Experts of a small language model.
Size: 9 layers, width 256, vocabulary 2666, 114M parameters.
Experts: 128 experts in each of 8 layers, 128 SwiGLU neurons an expert, 2 picks a token, a shared expert of 256 neurons.
Training: a variant of Muon for the experts, 4544 steps.
Below are experts of layer 3 (counted from 0) of a mixture-of-experts language model. Rows are named router (the router's row for the expert) and show model dimensions 0-255. Each number is 128 + 32 x the weight over its row's rms, rounded and kept within 0 to 255.
After each expert's rows: "mostly gets" lists some tokens that are sent to it at least half of the time. This comes from a sample of Wikipedia text that the model never trained on.

# expert 123
router [109 104 180 130 144 177 108 181 116 128 104  75  70 143 127  48 191 109 147 116 131 170 167 172 128 159 119 119 173 134 137 178  81 161  96 103  79  77 137 115 101 153 165 137 157 130 122 139  94 173 172 159 136 126 172  85 100 110 104 190 144 140 128 189 164 120  90 107 145 129  96 130 122 167  77 111  77  79 158  97  82 110 180 143 135  98 125  85 133 164 137 102 140  83 155 149  99 124  98 181 154 129 113 192 152 154 149 101 163  78 172 162 100 105 131 165 164  97  95 175 102 133 131 123 152  86 149 135  79 163 108 118  67 157 176  97 109 151 170 123 162 135  87  99 109 175 109 169 116  93 110 153  56 139 167 127 105  97 129  93 114 143 125 183  96 150 189 181  68 103 211 120  83 154 114  61 119 129 136 102 126  82 121 160  87 125 133 143 127 109 133 147 124 201 130 156 161 110 104 134 168 177 169  75 149  94 135 124  92  46 136 134 108 139 122 151 100 107 152 154 122  99  84 102 144 124 154 138 121 153  94  90 155 106 127 123  99 144 112 159 166  74 177 114 123 116 105 149 119 112 142 108 124 131  40 127]
mostly gets: " was", " had", " were", " have", " is", " has"

# expert 35
router [101 131  88 153  93 172 111 180 101 143 141 109 126 145 162 132 140  95 139  38 159 105  91 143  68 143 114  75 135  92 141  83 123  91 100  39 141 127 138 161 129 126 117 120 134 138 109 169 152  76  97 127 115 104 114 143 174 164 120  88 140 146 120 143 134 185 156 132 189 110 125 162 149 123 111 148  56 121  66 105 120  99 143  80  73 140 119 162 146 119 134  98 152 105 147 125  90 144 122 120 125 125 143 230 122 117 122  91 117 220 111  92 130 100 143  96  99 122 132  91 132 101 115 140 140 144 192 152  58  98 129 190 116  91 107 119 164 145 154 141 140 175 150 182  94 137 149 128 104 125 123 186  81 150  82 125 102 172 159 112  76 100 132 130 149  82 101 121 131 102 127 197 161  94 139 213  77 104 106 112 103 103  93 119  92 126 173 167 156 139 153 156  86 133 175 169 100 152 132 109 130 145 119 163 131 119 140  65  85 167 130 128 131  84 124 147  41 107  89 101  86  51 159 137 118 110  83 163 145 122 101 121 138 117 168 122 122 159 154 142  99  54 130 105 197 132 115 109 102 129  63 128 146  83 128 169]
mostly gets: " them", "ง", "ō", "ε", " him", "i"

# expert 44
router [ 62 157 209  93 145 142 184  89  97 110  96 132  89 105 144 109 111 104 148 120  86 149 141  87 125 103 138 173  49 161 125 161 138 168 146  98 115 134  51 167 118 124 107 148 130  92 132 106 116  98 150 200  84 137 125 121 151 121 119 123 105 131 122 127  99 141 131 136  97 134 121 190 159 111 109  62 134 156 153 100  81 130 108 119 130 111 136 106  82 180 129 162 120 207 173 116  54 129 110 162 114 147 196 188 149 117  94 145 146 103 200 146 155 121 181 126 123  88 105 111  76 141 171 119  82 151  99 130 147 174 124 156 153  94 148  89 190  95 130 173 108  72  69 100 135 171 105 193 106 167 129 143 171 124 113 157 146 146 108 153 106 117  68 106  93 139  95 104 125 105 128 140 148 131 145 119  93  70 152 135  77 117 114 174 174 137 116 146  89 186 153 130 175  80 167 166  87 100 146 144 152 104 167 149  98 130 149 186 123 116 111  85  97 126  97 106  54 125 166 169 171 139  72 179 152 103 105 106 144 126 134 111  79 147 170 134  92 183 145  92 145 119 119 107 133  87 105 117  82 101 111 138  71 187 136 114]
mostly gets: " develop", " add", " form", " report", " present", " support"

# expert 3
router [185 159  90 149 121 116 129 141 125 204 118  81 134 145 165 163 116  75 103  95  96 106 119 133 148 120 141 165 126 139 114  81 123 115 140  79 132 161 166  69  95  96 133  71 110 154 138 106  70  91 115 127 126 122  86 120  91  73 100 112 130  80 140 138 159 142 106 146 208 111 132 117 137  89 158 155 147 156 122  61 139 114 111 136 123 115 138 151 170 173 134 121  71  82 129 128 129 130 119 110 149 127 119  61 132 102  62  56 202 128 125  66 126 173 180 146 172 169 120  69  68 134 166 101 115 122 141 135 197 141  78 109 170 138 125 135 181  98 184 144  98 189 161 139 160 130 111  95 132 133 169 169  99 129 128 130 136 146 156  53 129 149 165 144 137  87 129  93 164 139 139 118 114 141 114 183 154  42 112  73  81 143 125 105  61 111 136 154  84 137  79 116 119 171 147 166  90 132 143 159 152 110  61  93  70 136  92 180 179 140 147 110  94 107 149 158 147 149 139  81 156 161 134 149 150 132 119 150  69  97 160 141 112 145 148 106  91 135 100 120 142 141 142  61 172  68 151 119 156 164 108 113 175 164 113 117]
mostly gets: " same", " main", " major", " public", "ajor", "ext"

# expert 52
router [ 84  94 117 159  95 104  86 174 157 174  66 121 179 155 151 167 124 148 130 117 139 129 151 154 161 115 153 165 112 130  92 137 150  94 135  88 145 181  87 107 126 140 143 145 158 162 116 119 150 118 107 175 127 111 162  60 173 156 104 144 141  93 109 153 192 116 100 132  84 111 165  77 108 103  75  95  88 139 116 105 182 138 128 151 140 117 181 119 120 138 122 161  81 111 128 146 183  56 168 142 119 139  85  89 180 160 197 155 124 126  98 197 113 156 134 156 163 113 183 134 115 131 176 119 184 106 100 155 142 124 154 147  88 113 157  92 144 119 126 181  91  43 157 173 111 147 129 130 197 156 123 134 157 169  63 117 114  99  94 154 155  83  82 221 125 179  99 109 172 140 118 181  79 130  87 143 140 155 124  94 174 131 147  82 170 139  95  85 154 158 121 118 116  66 168 129 123 141 135 114  83 114  54 106 161 134 122 154  94  93 111 133 121 170 140 124 174  37  94 155 111  89 139 157 115 141 161 128 102 153 144 130 125 189  99 146 110 140 156 131 117 164 168 121 112 134  97  88 109 102 147 124 173  78  96  90]
mostly gets: " Mc", " Lou", " Hol", " Thom", " Rober"

# expert 77
router [150 180 131 134 142 108 129 113  86 115 142 121 134 119  98 105  73 198 133  96 115 146 165 128 117 162 162 184 132 121  51  98 109 132 150 115 133 171  74 132 100 168 155  91 118  78 114 100 136 113 105  72 143 174 127 134  95 121 135 108 150 115 138 162 179 131 185 106 164 132 161  57 111 102  94  72 102  99 160 118 106 174 111 154 110 139 180  87 130  84 106 109 182 108  93 166 180 104 147  93 138 127 127 134 104 172 165 118 137 135 148 113  99 107 171 127 130  92 125 107  89 135 114 147 125  77 159 184 145  97 105 101  88  94 121 125 110  90 132  82 165  93 123 196 117 121 166  99 137 113  69 127 188 133  96 125  96 139  77 151 122 112 192  71  97 154 167 110 176 129  92 192 117 118 169 164 119 105 159 164 206 146 126  90 149  98 129 143 106 145  94 155 107 142 134 127 131 175 179 176 122 151  86 125 103 150 128 129 104 157 106  99  63 143 141 130 143 115  94 161 157 102 163  91  89 133 124 198 229 180 119 118 120 188  97 192 140 106 141 205 160 165 141 127 140 117 126  84 127 114 167 150 155 124  40 159]
mostly gets: " Am", " Sim", " Ab", " Car", " Bar", " Har"

# expert 74
router [103 141 120 101 124 102  81 167 134  93 120 154 117 137  70 119  98 130 128 160 158  59 133 139 104 100 164 117 163 101  98  64 177 169 101 134 118 104 125 113 105  88 168  80 135 138 100 189 118 141 177 183 120  98 155 146  71 135 159 106 143 103  79 150 119 123  84 176 140 151 216 112  93  93 106 152 214 118 109  90 183  55 152 142 138 137  91 134  98 105 111 137 120 109  73 126 154 184 175  86 129 105 144 150 139  93 103 169 151 157 123 126 134 134  69 143 118 123 153 108  69 126 174 191 108 135 133 116 141 104  87 113 136 131 120  97 126  86 155 186 175 119 114 179 131 136  94 154 161 110 125 109 150 144 124 155 149 117 141 140  77 158 189 185 158 133 117 149  83 130 101  95 128 119 151 134 108 137 118 177  97  66 154 165 131 110 116 108 126  55 142 185 103 127 163 157 153 127 132 122 154 106 146 171 133 144 143  81  87 154 116 116 130 115  65 131 141 161 147  18  93 172 130  95 161 127  88 123 149 200 147 133 121 150  99 172 131  71 116  97  89 114 145 137 124 154 101 103 223 135  52 106 167 131 154 143]
mostly gets: "ac", " mat", "at", "rat", " pat", " stat"

# expert 119
router [182 133 136 161 121 149 125 161 106 108  97 161 134 137  86 116 111 111 118 117 119 136 120 126 115 145 130 141 120 108 110  81  97 126 129  83  85  98 128 106  76 137 169 157 146 138 154 110 120 131 122  80 140 144 108 124 140 126 172 104  75  82 124  85 158 187 112 112 154 114 130  66 195  78 149 155 115  75  76 156 158 124 171 111 100 160 117 179 177 105 108  79 144  86  92  62 137 197 155  55  64 137 120 157 119 153 136 146 188 127 103 107 158  92 121 130 160 166  87 129  99  76 125 143  75  83 107 144 148 119 127  91 136 118  84  63  97 152 189 145  95 149 139 119 116  87  72 117 201  91  96 106  66 149 183  80  86 139 184 151 114  85 138 159 175  95 107 146 175  96  98 168 132  82 116 137 109 119 147 147 108  90 119  87  94 113 112 108 122  70 168 173  89 103 164  98  99 155 127 186 146  66  87 133 146 104 131 141 171 111 137  91 145 161 145 139  56  90 117  76 155 146 190 141 147 145 151  72 123 147 115 142 118  62 130  87 125  95  79  91 153 130 118 130 126 156 108  93 162 116 175 182 126 175  98 151]
mostly gets: " cr", " Tr", "aj", " Br", "tr", " att"

# expert 33
router [127 129 160 158  93 143 136  99 117 106  87 116 138 160 134 182 134 198 122 145 150  88 119 146 157 167 149 113 150 132 118 134  90 118 152 111 111  88 102 147 153 143  72  68 164 144  84  83 111 132 119 148 149 145 162 100 104  90 136  73  86 134 123 135 101 140 142  88 112 111 112  40 131 178 158 136 126 116  87 117 112 182 107 125  80 107 150 181 117 160 121  79 148 166 115 123 173 123 154  63 128 118 101 124 150 102  99 128 136 169 138 155 144 122 135 145 172 130  82 123 130 128 163 148 107 183 132  45  95 121 122 142 148 107 107 116 121  88 166  99 123 109 139 131  90  84 104  40 173 136 105 188 123 126 122 109 102 170 187  92 130 158 152 116 152  99 107  76 141 139 100 173 113  67 106 172 100 119 109 115 146 107 159  55  93 180 114  77 158 199 135  89  92 121 148 102 105 191 161  99  91 161  77 109  85 135 216 159 137 120 113 166 121  91 108 173 199  82 164 186  84 169  92 164 104 147 152 129 116  95 146 121 149  38 172 175 102 123 105 156 156 119 164 112 150 115 125  86 163 100 119 161 114  98  81 167]
mostly gets: " An", " Pol", " any", " other", "An", " Pro"

# expert 54
router [118 129 153 203 104 133 124 148 162 144 102 117 112 117  76 173 127 101 116 118  49  99 136 157  78 112 129 124 128 127  90 141 113 123  90 104 146  92 181 151  83 117  96 140 145 226 135 143 158 130  71 105 121 156 136 118 115  87 109  97 140 158  98 135 101 122 153 103 160 129 139 168 113  86 135 124 160 111 119 103 176  11 111 198 146 127  91 166 150 132 130 124 149  87 112  68 143 140 124 166 102  97 115  99 109 127 130 193 188 198 103 155 130 106 100 149 121 145 166 133 175 108 120  52 112 130 132 147 145 129  95 113 106 129  93 101 127 152 149 204 166 195 156 144 216 122 108 117 104  75 105  72 123 126 138 125 170 147 121 145 109 141 130 180  95 150 176  97 169  88 185 112 129 120 208 159 121 144  77 126  96 122  83 135 153  94 148 100 142  95 109 188  98 124 103 143 154 167 112 125 141 128 159 191 126 138 144 144 164 130 111  91 131  52 158 144 124 137 148  97 136 197 128 151 128 150 148 146 162 146 188 137 171 182 160 162 128 171 114 153  76  93 102  95 166 103 156 112 115  53 160 109 151 138 118 119]
mostly gets: "ic", "inc", " However", "uc", "in", " suc"

# expert 117
router [107 106 159 179 140 146  81 140 116 109  94 126  88 137 145 123 105 105 107 110 192 146 121  80  90 119  83  78 102 132 103 129 119  79 129 114 126 169 175 110 137 152 152 166 148 113 120 164 145  92 133 121 101  84 117 128 125  57  72 137 110 112  90 109 112  99 135  87 118  92 127 153  91 160 111 125 159  74 104 131  73 123 119 136  61 160  96 103 156 121 158  85 151 143 165 152 135 102 119  93 119 128 145 144  94 152 126 137 123 140 122 110 147 112  80 103 116 148 152 143 159 153 129 125 130 171 148 170 176 115 185 162  94  93 118 100 134  81  35 117  68 111 154 139 110 112 102 143  65  63 103 124  53  71 138 126 163 134 109 116  83 182 186 133 121 202  89 152 112 130 160 117 116  81 158 112 129  55 114  89 153 163 147 108 100  86 121 123 136 149 175  89 152  82 132 135 145 160 124 106 140  96 161  66 122  67 141  63 140 150  91  86 113 111 133 152 196 147 127 183 105 168 139 112  85  81 130 142 205 148 144  88  42 172 172 117 144 120 157 159 149 145  85  85 110 127 167 137 115  95 117  46 127 185  97 162]
mostly gets: " w", " curr", " last", " prim", " another", " new"

# expert 45
router [131 118 182 105 145  86  93 129 144 145 112 103  78 146 162 146 110 128 172 191 124 122  79  92 102 112  62  96  65 117 173  68 171  78 170 144 134 118 164 116 189 105 124 159 124 114 132 120 173 166 155 135 130 126  89  70 148 147  67 189 117 135  99 169 140 158  89 175 130 186 143 119 114 109 117 213 109  66 100 168 108 186 105 113 145  39 138 113 195 153 151 113  88 161 188 145  86 105 142 113 119 147 130  99 152  93  75  97 120  98 169 115 109 133 107 136 131 130  67 147 119 172 113  55 136 122 115 109 101 125  97  88  77 171 111 127 148 152 132  74 187 133 113 113  39 120 124 164 122 140 164 148 108 130 161 126 133  65 152 157 138 105 108  55 138  58 156  79 172 137 163 149 164 124 143 125 186 100 161 121 103 145 174 111 139 169 134 145 146 153  83 181 109 143 122 130 134  58 134  80 133 132  91 119  91 133  81  64  95 155 142  93 142 130 180 137 139 101 132 176 122 128 159 122 123 136 157 109 134 136 105 124 119  84  71  92 131 143 177 106 123 150 120  96 114 157 126 107 119  80 135 108 126  99 141 114]
mostly gets: ").", "\".", " named", " one", " called", " said"